python train.py --d_model=128 --head_dim=32 --norm_eps=1e-06 --init="uniform" --warmup_steps=200 --batch_tokens=65536 --doc_mask=true
Below are experts of layer 4 (counted from 0) of a mixture-of-experts language model. Rows are named router (the router's row for the expert), gate (a neuron's input weights, with its number), up (a neuron's input weights, with its number), down (a neuron's output weights, with its number) and show model dimensions 0-63. Each number is 500 + 40 x the weight over its row's rms, rounded and kept within 0 to 999. Numbers have three digits each.
After each expert's rows: a language model's description of what the expert responds to. This comes from a sample of Wikipedia text that the model never trained on.

# expert 23
router:529543451549452449561536533500533537495456497544481554559533534444527550451545441458476548537523475483517556551545479497549500528546526567515447512443465457549464441458458468472469531511539555
gate0:476517451493452522519504502470503491510488535544455489506581527489478535524537481547489516525536454440520546507513521557527595497503590528555459510504502496486534452470535467488512512489493497
up0:451491522523450500454530556514504552504521488517538496542494530559499504521602480458489511489484534498538502353522521457539428559511514506491556506551521499579499571523505497482501552518482482
down0:491468473498525497495482534522471541560436450476519495447443524497516530495491487468466553541552517521488519474576626496536425459440525527456566420519493406525468468434445502534555496518517531
gate1:543473582484523465523537481534530533477462506480461465532511495533552598526477475400566506486512472482519525524529522536523593525517452535438479505495525495583480481467510456584436480506575510
up1:525485500503531555543504445552583553507469481470486486469476500460494492482457455527500488550514450431537529442492479497477515381470500490533490546499400510450489444504519516540474472511484465
down1:451494449506456503512496551473489477396473506485542550503512479509531390562526493491457426537447487506468501527418460461489503449552526437526508480505541439440516459509469511494489536482429463
gate2:551531436490482496503546501561570417534508432500469546553532498523481456514502465456469541535460509542466546417424456490577524485537564534490482487454457448521520508424540456491485465548501443
up2:471543522525464521443528479405431415532548467569508515515463595459522403444577535537548491492482522523478505472541472473519527476483519481537481520490494482493490456478539458487532390435496484
down2:507496460522466506445499504491532514499472524486521612513505533487516472465411519537430559467454464478466495561497459488505494542553571510530541524498463520558491444443518479522516557474553523
gate3:495475467507509526488461473455473475519477445483522523522547562487468553422492582480474515439522511493488559475474499484601447477548501494501522469495478544537522517460493437535565530489467436
up3:534479462536415573476467520493435523465459589519462579535485446515466467519512537500450517502465501548474486560515499475481480489525526472448517524484507521467440513488476495478475440602600553
down3:509514518460518433522566430424541505519459507530506496496502546526495525459513546457479449510501514469459567478431551440523549477490534537464452550475568454594517512509546470498436490488525479
gate4:521533456500533512493569536484552558475501521494409527570545551465434527513473574499448534551505445518456520530468478572548514522509487416522508542504419505463532534504551558475420535495514547
up4:525510459540434477506530541490467508457490436587407484467543579547486546492530466537512443510484454521499499492568498537451483471444511512426491478509528496528436493526499587570481503463517520
down4:452502544506535506556499505492504585504469496484464411466545480481561496427473489424505519517466503453586535503488491473548497464533509506483521449498445493528516578472505541376487452560529505
Function words, word starts. Function words such as of, which, his, this, plus the first piece of a word in mixed prose, such as beh in behaviour.

# expert 37
router:528547428530445458557522550468536532473437504524528553560544541442563557444506443465465571535494525499522542550556467505553502521543517552504442511445469454556463461440487487487465537535536540
gate0:541536478472413479511474485442514511504518481455508480541475528468533558520475559404481473526510556529448588476503478493556518485408487558554520525471565506558441481531503491499548467499548446
up0:463507468515482445578496536515515597554490470453468520511541490474464492469467519526507387474502519511490501459536464493452546538528469574499457519512525589477462468544581519533568536505485463
down0:581506529518475524472543409500553477471504492521522511472527481552490453541502544465532538472540565477467550479578488470541467475571557529459485502487514510455583516417570525515489488525502518
gate1:501449536507395469515474557480458515529482533495513512614501527568489503440435444423499555555525488480557448500491494492501489524516524505535409522448518495602502512490517506502521519479458519
up1:474498473483522545477513470471590464483547535470422462513433528437525530497487517471403556475481545515534467458499467497504460590511503439494503542501459469467546476472449539504566543510555496
down1:487537446450430425512489483413504431491497552431505492510522527423604511529534489409500510525480485480519515476558509471400447549496500525470473504530499535534450479495570500535508469477448532
gate2:505402496539539450542487565500484486489519496537514467522436477510531534517499410489530550484528583471514565529466446533496444460509471537515506540426446505531517454552538491520528459534442501
up2:481522523534537541467464511524406468549452407495489490551520532503541522518559435499566526472430508469538536475508523430472465493548483553463511444532475508440484556433532528498512550532453476
down2:520531494517524506495535511486522415449481439491500426519481515484408523476514446564495554549489504499552517521532505481473505427472566382434507433426507548526514490536502503481498487532554496
gate3:509471480460542450574486458564500475439487474509526540509516475551532475495520463496487434543593479477499494566489413461591577472473515575485535430481463507458527522438472492482490547492584539
up3:507459503479528459558464475543526553457530517502578452486537439507508426519578537462488501558552532447506535488508471493501513530476484579465526488498554537489464509496557498536557560520552521
down3:557507511468426588433532470519509587452484485498545517494454470577455506441499477463535576436485483480484448489497488451530470526538462531452522504544471420466481535520483471502480479466484508
gate4:539476425492505478529492473449464522527430482436457529489497539521537485509549527497480496431498468454497510511520447546483534502487470532511542536492520471549459477545439500543438484611499576
up4:523484514500517456482541545523579484545545548508569526454602512491451455493447462470505507521444469490408526488583528565471540481535531451493435554525435485542447549513481475464560453504515561
down4:602492521549538499493468490476448478602534508474509537455458523447465542443459471450495493482568485524499487547477539478588506456502483476526515534524442530488558510513436554486518453496478522
Dates and durations. Month names, years like 200-/195-, and duration words like days or years, often in office-term tables and political lists.

# expert 8
router:547537447541452450551551525507536528491456519488494562543545546458544563441500443468483553545527546460481538522526466491545479535560496545520439511450466451520477435464469479485447521519517552
gate2:509541542493516485561446455507533558569478452601422553574492496600460511460453481476499504517523465557510533532495495529613547483501513473544454588440530493478492465517512564432459518542541548
up2:535519527536564551513520529443492467503496526544452474516478478493527542473453494485437490513496526503493512501536529468527532567535485504529506511537446512534510532476602479510577458512453482
down2:510451571427516470444598525496554545559481465495532440544510500534526461478550511530456487486521462394553482525493416500654530500502574502481519498448477541491460517440528482448400488489519517
gate3:504532484479523454585461500517493512480508508621532503548479530392472544463467523482473591511545508504556451584468475522480431522521564493511479490471490471505483537506546558530498487475452527
up3:467576470498395511447492452494510530488510487541517430523503462571470520539546507487420524515448439620432457543528519408464473557511486512519531439548482473462566572490523531541535571478482486
down3:495447497529462526526429469501535534505545488468533473480522536593419491391514456497456442518548486525515460505472484495444499408446484486445542570491512510513462476482556484525494529517466532
gate4:521468475401507423476478475434457517501507417472512466528476544456466524489584519391480495580504406517537578518533509454502517488578485503488497531477497471492420524511507547496473544538532569
up4:569530505436530477462431608528473433551564490455515510440490585528491538551552519447527538505501456490543515549502531507529525478576512504596478463466525467487479552453558479437469419524505535
down4:564519519481522454520494535448503468572490493563490520518539595509498457453459455487553451507491529532490426480555451394521473376468520514485520475523466539475604541464520607513467562549530498
gate5:511502481497501540552488553464424467580492470592512482605555523484495475480488544433567541529519528559521490514544496484531477500479518489517450563436439537509503511519477569548569480525568494
up5:493477496532459567521519550520518452516552508466605524512510495490523450539544487513537542407484519367483433475598456569489485498530528536551512485526485497484475498542533459496550495566447515
down5:459454519561498448501553540464435453524487493504460507536459536534476476479550482477569460489545514493436495524476494537520449548521509499542509532485507444539496560540501477592555468526500503
gate6:530500430568517510553511533529453523423564484466563514459481504508505482487554504503525574483510444493524477536433439483598518500515529504519470609508446499490547514491579465477471444500486467
up6:495567497507472500515493555526492591515481418564502424471504442535508534517562477472529537482439545492575544500555461587481491500497549489504458515506514474566593518478473450486522488430500500
down6:476575489589455468526498403393523565519510529524532561522494558422442477451498475501457505485501440523533547515427466515463510485451512499484520480519492426477489533538503527454515505535491463
Nouns closing place names. Nouns and word endings completing compound names or noun phrases, such as County, River, Park, factories, Stock Market, plus table bars and coordinate marks.

# expert 17
router:532546441531464453566523539499529522492454530538498552550541536444524542447536442469459552539520548486547550531529460473544464504546523531485441530450467454551458470447486472480481536515552578
gate7:482509475485496482461566508502548526529453561542518448568515484519584426446501456496544540533501547455448488469488501526480498517526481479523434503517445437496451487475468432531489591559436425
up7:527595503449480555463523449538510465446486530546503526451462544479485510456513496544458442427482482525522477460568522465448499544569468593531500509492597440468528515446500412534497571532531485
down7:504508470542482570551534504546549508522420555522563544577488475531552573448501487445463501492552493530501529439488509482500466442521498432477516425526571529503489455421510522478525543474470553
gate8:537530507504575430569501526499453496419534547467476504600501542564451511516571525534466537608526525482552451516534507487590514512491534523531443524494480471556482464496487521518540342439504534
up8:548510399561444423449527432490516562504514519482442502519515486472492451416537514533467492524491573533475515507541535581472513485495514542458504480495511516547546504504545568551540578451432433
down8:424481481514495513491450450465487516436494534553547463450512523591541437501552505500457502480493489425515477462548478494521527525494455483481457555484476481564582532468451411512557521501490534
gate9:538555501527443474541503501522554524458510520514457495546530515474422515485536541494461504460519499508421420522473487527563524522512529586514468553462477508450519519477465450450486558469515508
up9:479511504504451514444482526465502487446475541442519490508508509469484507529483480518522483491440488453422492526521536549487401570555524506511518493476438550417527563485421513547457562496572498
down9:471497488497535451456470473496533533533434432503506536492407530511511467540461439533480556557485511477475512482553560421535495557480494524476479510535505488535441573534587487457458509527502430
gate10:493443536509584447550576521492570529520510462512481524506516487468521500455492434513505557510520519490467499433550524545488474450522423508477425477518493525463517494547538503523434484435480454
up10:488479535501481566501500511536407521504508520439514441441481518503480575508515428425500503497508500543416458520413448463467499500484533474445485506479521572578551556505458445528515542553472529
down10:489545535513587502511450506485528496516449447500493510510478457444472415453535544508522539494470452472487523543451444439546444469564553540528500454550565476530493543495515462492540527434539457
gate11:584590498444500490519566471509453484530458569518498501531528485544511489509483533536550524546477508465543510464501539483576453548553480451514447497558475470546457474400521516472485508518483546
up11:493454499469534530529494477459511503396538487456560469508557551517483532462462474491530506452554445586514440547501522521452582513530480535469418505488559514467465522449460467463565461502495527
down11:449457476522518400480485549493514525545471490511478492524507511523448463578499588533479495460523446423484523510467553453534540509497555432500489487447496511494473521557491464503448473552526504
The after prepositions. The word "the" after prepositions like of, in, over, on, e.g. "all over the place", "Fight of the Night"; also spaces inside Hebrew text.

# expert 34
router:526552440546463460564517527492524511492457504492503570556540536433549555452532431462469553549519500510527557547540483487549491546560518559503434520449462467530456459435471481478464536527562571
gate0:485479442569492508540559494469487558529460512576572532517513507538477455478427453538485538483527483482517553548502456500458529449541496411452490474486534444548528573508454501524542461493521534
up0:532474519438553442474534517521478502545501424464496467571570494564473472434465514476487499485514475512546500469520508491546515544492466509520538530494513480523485451440501547491503495523539554
down0:478527561499530498477492474439468494470497549505451518514538496510476484513535482551473506606411444558511506557530473500438482448578447412450518433526527498540515510548510448432521541500438475
gate1:524568519475474526472469429499467511433440477520471480529476466450552554482528500406497429542472529532509517469516514544534458506454529529497459470428465485477508622483538554480468599424586515
up1:488522468491488461521464487455509474502402478494488458522514505592407507479497481588501424574460433470522461421522552560558491535513475455462479465547496469492499464529419546493492495529485466
down1:462518567555566441517496476528464515502461507438428542544504531550396506536472468558513564485501485511534517433567556515470456504493449505489512570483568528408535430575518453471547493512501478
gate2:444460526559554468534540508464493494487475493429531526529455471561512580525508443508491538507555446446442532503453549513573514527493490465575472501488406479483552538485506519514488585478538544
up2:508515500537530483471468493457532501546495503435492517477521518498466510607482471458502510440541530487497498535506536515533588594522515525459482523531475413503486480512478505424466508508416534
down2:488506529448455521539530491510517473545508541461522459487471557520514520550467484565494510498468562451506530494563487465444556579559474460561503493470508547540521480501548598547548489554582463
gate3:486516485540473476557423468430496537500505459430506514549483562487487452476491478462526482491477464455503467498511477473539494502527476544623462477458443500516472451542505437468447494528498567
up3:458427516505522442494384518477561435525522562509496465520529534561466536528501487461497502545508563578465507479544469433486497511469548525440499387469523543522504495463544485479540526541423553
down3:519527421520484508516449446528537531543536498485558468493602557498476509462498440524484470496546507500459513512469465528457429619528485607516458426438524463498449527482542451475495474518476473
gate4:574568441444498485505475534398517448568525469494526523510524491433463508495545481477468605449515528549564554468540529550525459500543498489442443505476460490465478483416467469510542542493576487
up4:511512460508451484560507510505558509513507527528471452494466490528518502555486514575523483450508538474548422522482574572471456480457547458547409512499443510557465472499513458538509516501490527
down4:549538534543488512486511568545456503481496548570471536556491479495478469545480519541463503538480541531466499475513519477449507463499482478549473438446520512496511480464537528475530540400468529
Infobox field words. Field names and key nouns in infoboxes and politics, such as Electors, elevation, ISBN, ft, Party, president, government.

# expert 31
router:525546451553460437568534545487547528483464469499500551546538536454534564454529446470448572539518529470516560540534467484551489494557520550503439507444470451549463447455437470494457549524523551
gate2:545524461554524539520513585472570549529436528433537535517486470454514497515488495503441477524556494488400481427441466556473472454505449487428479527417439537509514569428509557581464553508502441
up2:542472456547439508480525482455502497522508458430490456494455493558460523413494468504409389532474465523454535574539529465511560580480506552495506510491532542497511475444496447538513535426492525
down2:510526536568470516509471515549507413468525514515484526515538529433484560575514488461467513479526485549425507512493505497478537494409478505489567502481544547430472538525562535471572577520586457
gate3:550437440576480491500511557458512487458473444468429463531457501437498503469558526486587519461477488424499523511524482556536468574459478535412484510461517471504559507488500555532474492552551447
up3:465486492461486502498515558543494484469487442515476526483575517512500517539510535526533554473557525528443503567572478478474477556517571506478477397499486550433444517535514552541483460519459493
down3:521488515503525495572444488447563528487427533546514499469518408527389501502526522480477543478455470506581563526467525447601533542484420520518487463496506526459476515457495443489603507561491486
gate4:578515548540481486561493486531492481457493514471465473520519539551488479484507488525567563433561529459506554568484474525572473451490495555503518473501491495494509417491583478492461496520632461
up4:525413515569462442517462534469529516526510506545491470515534506581534535445482430526474489481497529508424531524435481472458538537483438482472487508546470509479508464473529445465476447489524518
down4:508485476531551548557506415523492448500572507487506516538518481520524530487473498534468466459500420564500509462468407546470560471471487472477587485499431485508445457497560340437504503496494505
gate5:481529520512508488488500482471524469479444514579563508526500563539517508513561464491500573457438463524541519494507545551573444435443478544531512521481506522559451512575500478511418536523421505
up5:486482578484499498536522474544520412552500466440511546548537575517487441521576473612522534491444488416520435443446479561519520520496454517545493534508512462550494508512493492488555462553489515
down5:559454478493440485487488495446433541474477508458516527558519509475587450544557459537521509474447541480483463527461587577508473507482551433451591505515523468456479507529502488510470500537435495
gate6:510446527495476517555522478490500525454564563578528487540502558524456570492431473498453520447526520499576451502504487509525465487534479515594496462473485496580489522545471498500531463480524446
up6:474445508439561586511487529559492495436463456533571476543448448510475475516537489484533510552437494485450440445435493457529517470478437494561499432531542478508557517465497517487520501534401495
down6:501422512453535475557415499541534473447475494460485576502465521469543509522586487509445484421486494491471452554438456486487555536540488494484547498446509498475509470520555503498487472492493512
Copulas and percent signs. Verbs such as was, is, are, percent signs in vote tables, and mid-word pieces of foreign names, such as Heybeliada.

# expert 6
router:525531445540454456557530528508550533469462475557530550548531551436532539442533441471457575530518528483533543569526483505547458496546506543507442523438464459546466476450492468461461537518553556
gate9:566562463514528528467498517523464511470412491507509528566477487431548500468485559514447497510555477516504499495483569525536466419516517438559442482501512467490425474497459473471502460457520508
up9:506504463575555508474446469537529532491517500554516516512441512439554479510465437480471511481448468514522590559567484593489435525570443488472414504484474544499557535459511524461469491530528452
down9:502447567470494580461456493504491480518493421516390540462505541488554475511455507462522508538481498526462527499498505475549504525559545553506477523541494497478466497584534485497536494564560514
gate10:500408460540536434533551535505563560477514497418460448537547492503541539480455448494510478476524486440516494493566460539525544513534475495542492539534498441508524474487504503608464539468487520
up10:586480478489458497530504484430542452507499485424464570526508513564505465545563540473479480470468482540394497476440565537458570526528457489487482476475503513483455513460499524501474511511544493
down10:441488440487521504477516376506531505477587433496506524542508461531430512466420495542509474519510457535483548405467471476530495513519500565438509479450526462528469434470546475473459454510527503
gate11:493539591530493464478531472494501459489515509512595469594509460483482565433501453547527553475518482586437485464541437519527538479526553487439484525443504497516545572463500493492533516480460477
up11:478486577512515523465516491487489488453595539508478482478507478522542504503491511558517543503514491519552506409439470542533498539470484488553516527442510528497474560431483455443531534486491516
down11:436573507449475517489508493530502511548534493484472593494470489559558514537472534446466483417437489448483471506484527539410507421432405555562500529549511492565530429519538486492504473466527436
gate12:494486509562512523546522490435445458488421478441458488585571460517559512474509492475533577500442482485546460508443489486507471469588457476543522535502560473546528507451523499471458438503555558
up12:468556443530498578534502506543500506516442592508503476508466494455547521459563502527485523492517484586497483447515482540492403548489613509485506519464536411474539518496527484551463512543465497
down12:488485513411476497556457498497506533528444539478553552515446554493465443434530483473531484478603562525515520471499464488501480560486450466468439455458477432530472447543492507570504490580539462
gate13:503575466554484514561498556550555470412486527472498503536500480469539507427532450498445510481508497547544490469449453443508530525474537518496488453549495525496447514549445517531514541552480591
up13:546537432502486568501511490597542511513477521490481524590529548558378494516603536529471484519501454518535466522501466543475487441488449495491480541520519518469535489504461521503502508551459521
down13:452548573487545468484516452522589474490468468537489457456533517485481491442490369446491450494546481481532527481517564453488411463393501477470498482504465433494447568513481511484472532471475536
Articles, ed, headings. Sentence-initial articles The and A, and the in titles, plus the piece ed in edit, editors, and the === that opens subheadings.

# expert 40
router:522537449536468450562517533513528539466444488519548564554526534447535557447544457476451555539542538501559544511521468457555480514548523554503446489448463453533451443447457486475477532522537561
gate0:510540501566470480531501553483438487448464539527485552551503474481541509507527546496439499452438478465519454430533434466511498522460479606489455545452440489456484519487522531503474483483474472
up0:493598514417511469453522522490540492522514469560474471501482532535416561513486469537506490503471534489501501508542555625440538539501515517506487569464477467517551519464499487507523504577518515
down0:524496508520449494501423498420419494429470567468496529529449476533446453449450538578485474476467436534479528512533414476508498505528524523567491522505498544502498502544525569501459482547487526
gate1:436512441552421518548479480483408516503451505476444537521533520505430553501544547519452496517469479522501513451549429460550535545529562535508460557461496392500489483525502485459479458543508476
up1:519579453522470514426517506490548489528571546530550491545505441512570502400482549485512521581490505447462447575523526476472430461519573521535459467479453532433462472537526495478490557419454528
down1:489570535467467509558524518502416530469493496525482516520553452494485512458480519473443564467599564508473412487487530491500533516512489417478481448483523436536464453495535444476525533529499439
gate2:538460461533574500502504475492498439512417456467468500532509539566534542503541477504510525547520498502540535620495524509634503483501504532529483451454517487511503525547517496474457494557497540
up2:545490448526475425539501472553516560497548531547503460498532488563519430541477504470521534451473559502543440493497480534459463524512545493489507497516501534509471509487463477551562516559485584
down2:468510521534411517540519529514459494512501396556541527533507509490475423508476581519516557507413555462443449516558514529556501533431506504463496484486506476448550496521567440526467534539535527
gate3:517570539583423534490557546557529542426504481469541494529498506475485542482497481476431483620472498446506500487510533524521538440508501520531485537481454490504522549430572502421472523594483536
up3:548483474503512437553533478527445533546452520546547406511529526533452533418517503537471469512500487551514503450472514543490447611457482538477455544457561505523478463504483491480475426483429467
down3:476546583542547503466493509482523498497521464499468541497526563486497529500488556462500486466460534526454514463501514479522522525499531455445560563520486569456477453526531487514531394502491447
gate4:454426485418459491558492455485562520482476540492605448497536541511461533513543536512584488475502495526498486555467492456561479462530485534448517473426469508474489456520558429451488522495439485
up4:574510535514495501524488522516487503442458505520494518502501523522461542509429503474448518465537503520472493528452506465560515435474476536512548438552523450446423545502442480427480505501419497
down4:468547469519520478517515468489458470466482481434521452522451535553552470522440459500561427409502479442443541436484481451513467522513535572418473441477558545515444533464549489491579581448492512
Spaces before years. Bare spaces before year digits and lowercase word starts such as cert-ificate, cont, acc, in government and biography prose.

# expert 35
router:546546449528436443563534525493523537503449508522488559562533519438505555454529455468479565551514509488533562517544484505550493489553541544498445532443465458549456433466447476484460533517554566
gate2:486523532474437521550520471468473470487523529460499484494432479564512583501489484428486506510472563483557594513576504503518419536495476559503481522425507497588505473507425555516551563494458486
up2:448465490483500531561555515501497525487556529554489496587527441505509558495602490515468440478452512513561520453524525433466504542506547534488438484465500534491542460518491573479494494514477455
down2:532448461485507528501505511475526522577519472525543538383474483535514500467516487534433469510530448463509421499456460554539502482448482486508510479502551462432433533512519565409482522473526534
gate3:566476534499499538608571467545519564472527474481529574527457441439523604542551584465454530489503483510510467491502571545511529487525483556486466559474592460547438493503442525491431552482472499
up3:590497522505514516490485446512516482558573444476486544487589463501424474494451500510435495543434518457448447453427562522476537537446528536549428500496503519435465488467560448481543504468474525
down3:518496596450519497442500581497559532545504511483508490492590448463471482464546534555527536524444483557473469632574474475455513423587558547583470502537573503538497429486508450498530486537468483
gate4:568505469506428539541544528539490505449536612588460554485486511492526489535537476486529563481564490446484507521536445511522570396554526558419434524481505504487490502486458478529497574532534525
up4:525510538453522503531464492477482578463500517479469507482494592561504595459517469500518498491571435547473538510488451497478449486544521469538456491485549537546490509576494507533491513512520436
down4:577489428429494504537447567531533459516533513495538531535516484499536499520494490477536483458467470395469522561488499496494556553505400543526457527504523491479526464526484538465461495482467539
gate5:469491485484450443518457438529471565554465518521443531513483483512500507533508522451554539519520487503565438446455482552488562533447456591551488426463444504464522530517517469476495494526538549
up5:526491548585525450534464456506477475451445481527541533452402548506468537544533476480513454554539502450528483475578500610559479460482541467485457478526509533477483482451544486540482419409530506
down5:509528511496511482459492530496526490436481465522449492527530500502533520460485477434524565510561467451483499558501425501457563508475544457516606528476474463436483555485478588525446489454498482
gate6:548562548519411516515502533503508547556513513557488578513500439495518540416505484508476536502492440465507438453578488478494526455478507505514410535485489505543514505478518521464420525590467497
up6:504476557468502514487442544547555522605484497489473602513469470597550599457485512536541542550461462471524474429520447494471537504419516527454496470494494514491529527497479532469535476477485528
down6:538495486495534495474434523487448511549555584490609486496479498481434457525526478501513567521529528521494441486515486449520485506508524479487586514502500406548533563445568558562555495523492500
Taxonomy and math markup. Pieces in species names, taxobox lines and LaTeX commands such as left, plus names in table cells, such as Fusitriton magellanicus.

# expert 0
router:529552435525457462550548539528547524475441495513496552555535547451541564451505437469462566541524531457481546553538473481553484552562512545505441510447465449542462482459491488474460536531527554
gate7:524528492579492467569526498429494540535526449562498513516486491479521534510499458478502493526405511484572535551475506525532528486509464485466456539477433436577434477565543516530440447512497514
up7:567479449488469425528494499535425432594471504495494486504507487434517485543539544538519532538553433538596518512485577479519457548462506482496542520506534558566529504412541563448471463504499477
down7:515501484383553572570451444511504481545532493534499502500460484438446442510499428485541551530485497522480481466490518520541478520432525528495494468519453510463501522461494554484544495489533478
gate8:527503505565498481487495415524502455515483473435465549475496481495469573509430485432537481525535498479473505519505461589549533422551397512518413580444488516430495552486421461515513572513453493
up8:536461503591526544418481427453509563510541440492522541530493450476492449533517458438500457534468438447493501501533445547432440502459554516503542531428502527478534496460453445480556508506543481
down8:462468501537551523379530524507442538510444533510485500519488545487552513450404537483494471481492528509512516514500533521466518441455549469540427463507449570527550533443571443490475452459575479
gate9:567450500475466492481513481480568537532421530515510462500542450505587491498543528502526559499536505561466471547450429512469460464484502547529462531433455472509520418550500575423534481534512572
up9:543490462487475536474560513553461501538484464551518476507471429491474508498519504578447463500568465574518504486463389466494437557493479503566506482501417511396527480494507600451484472530520505
down9:507465431459533493483495459468486502433583591438556553451486536532487471572436565512486581494526559419469465460527478539466554536413507603498525498517458515496452481516522489496521449458459496
gate10:528578500558499495522511532446474526389476527507468502468499553460478544552458508514444547445485481525481457444443475527517500529561467470510458510416512488543482527550502523448478531482533458
up10:515514487475471523507535442483480548406432518502534510540495464520471506477526460532612483451443594438527508509506488554456490526445476558526534549473520426520502490476492480551457461483521527
down10:494454534565486527496567391419448545441417585573349485484434491511521435502553521548493475562540478453479472509504468497499533536452530475509505458460445514457526449524446504437529495461495522
gate11:474470503525517523525536570496539527447449468485498554545501584519426555465523535487511511465413392476535453463507482465534475420478500410404415494466484505530509495522466535459463543529486549
up11:426460562481501449521559489546497523518480469526559441538476442454525538493437493521466466537495520540548422503461521477476483399580495486472543453478475487558538486549491472526543464464497507
down11:553525510426519514526504542533442543613437435519459444548514465514509502512479525486451537555506494497465492477500525491481458521505562542499520510527521514473486527459575511455461507538493563
Capitalized name and title starts. Capitalized word starts in awards lists, infobox fields and names, such as Best Male, Col, Saint, July, initials M, G.

# expert 30
router:540550452539460438558529529483544518496443482526505540540536533444514542446548448474461568539525517471494548540515463469549481527559501553506448517451464462543465429445483472488465533533554576
gate2:454467576498436535567518476422468505473420501560497549528637507472487501510555457469582483438471543530507481486458505508516490455529501476489464555476436521492520541477461455495456473537509495
up2:535471490441488529487557522532481473526468479468486520496492508539478493417488484502447449526481564575479525519496460399443515552530570474539509487499491448541494489444547487527511521479534461
down2:537522475537451439501513425519428472529533482510456488559481476465474440476482474522535434488503440532464437409500553499504471548522431477413504546463453473537487478444525488519462514492445540
gate3:585478449477477463543483464506571490510551444462503549552500436451500575480448528481492477524517475484431589475574483469514516503608445499497495434468446541461544560513509509487551447534535565
up3:561539477520477514517514541499547448575594509566455497480431543492467546542487502478440495536556531518453543460530543470528434419564438452586502461534490485514560495509525518493527482476509446
down3:503532492541505502537532454532557507484504553487531471515480510454489561475535509436524538519599502537524499527509452513553515432494505540493479454493518571547449487460546567504576520520493594
gate4:435459527465434463488480545451455507476487467509498485587501478421480461478456588514451546524498535500555427542508494441533481500513486572460546554458466476510480448476483554498561465517498571
up4:471623579503460492584585482479562448523476391493519491522501431493507487542473486527455488567518526495482493474478548464473576469462450468492475536499494468557454472513488474435482497475472497
down4:495488492546539466447529423518508449463548510496531522526522502501549502490492445518477489529505513498492440533547510525547412483468482559510484422469552415499573441507533427496489553484380476
gate5:493498580475482469506471529411547485445471516476478534491466490427419493508489551428516532489464438548503543535490520472503444503589487556552552555438494525497473475430511464526501576469538525
up5:503510444509545444517509461508495578515507579488577533466471506516532530504462507564504511544444500496554513485605562501507546518455527493456439452504521553427548474436485468480489445505487532
down5:446498501480521440507463531573479521524509500521554531504526520569530488475563507505450512449492514526464588604492534464411535447524452541462459547472399543550519526530440521562528451501471538
gate6:528562534508412516540597503503550509493504480494502500489480464514506598451447481454578482514480521470521527555481512512427483450536469569435523555458491540601502528501520489479478561470495559
up6:477430513530536513468533547523409504545520527478508455507569443495501475489466504491377584514520503544514539461534469519508470518548488535487552490484464460466437558487504486475521424523498497
down6:505482539442507477483489486495465493493461559552529479523546533464537491432490482568516564418368506553546505521453466531576487546459522532447440506467510539533489527531476439512408530470427567
Climate-table pipes, name starts. Pipe separators between values in climate tables such as average precipitation rows, plus capitalized name starts like Sh, R, K.

# expert 5
router:517539444529463453567535545505535523503439486517522550548533527448533544435531444470465579538523552488523539519506467486553475489548531547492452523450452448535462467446452460480453533521549564
gate3:494467516589510466494535488510563508591569453480486456545510536445515563518515413426413530534485445565469490483564549504557511502539453527562507445513492595491450491534499475552446504503507563
up3:545582530453588502514587477560529482546477468536567469470474582536506455467471474516501588521462451491576474505511519440521400493502455450514499501460480474461487536452480470490486501529456458
down3:506477431418476496469497463521484527476445430461491476543564542450482499530471474491491499599475517472455475486470504430458417528540499539545509506504542526579438538504458585604523504410512521
gate4:530522514503555521587422534524419573451524547467442566586530526482465545471528491471507554460516467449446442399539466533528467455510463528477533483505547492479461521481483445411459505581519479
up4:526491531498497486523510553492465616527515583555515548522475554504506502523461537529441440458510520489474466524530473467542499558475516457462529496561473491531474466460580455431587488464485475
down4:452531525444504526559457460509553523559461574491518467542565486445478492495487515492576523518535530566464518455535480471554510534533502493465448524456535545501541443392495513430533407536512510
gate5:516466518464520442545592530498511465465522519454498547552577541455535556433447476497489509516446473483525510549510461539546480502488435469577517508462451517483453518441460433465424498546486495
up5:554433470491527445512413543504546506525504448501451495474491562525482437497486503434512488534459423471476550533459525483598539532477511446551463519515467428532456489488504460508538481479475513
down5:557503454403577450488487476457471482546546485481542616511429511475461492473476456532569498481495489585454466522523499467468569462559494523499512514487546496517480510478506548538536564459489557
gate6:509586462520507457522527481538522503473457513521464503499469499461451516491499514480561540544500465476517524437435506533576434438506552544496476408477513430509493466472538518376483495487470535
up6:510534438482474487527526521491515449524510529498491444488522448568616509490539502500492455446446496469572518553508472451517474430440574491480475539515513493526563471502456457441469514573496514
down6:449506524549494530435499482491463475555461504421613527465542489556490465492505528558478558415482541531504468565539544489495491476540443516489490497458552502510484556543464486485459516562481493
gate7:536531515535466495497550504532490575478552577511556523573469500448498517449516500437523471532524448453494565434536466534536481524503576519579526536458524442506489536459499479520510510483521497
up7:446538498492436504513551471490487516494513544537547476424506494470539447441551493451457478470543506489457459540542415527552437460524538540577462512477496469446481489487576558454448474429454484
down7:576577467517504533522493503446497523492560449511468515503506552561459386591478425462511462528442529540461517571503484474465528469462481575539458526540524528485574483531479463511519510513510540
Table and infobox separators. Commas, pipes, colons and coordinate symbols in tables, route lists and infoboxes, such as the ′ in 89°14′40″W, Genre:, and zero-width cells.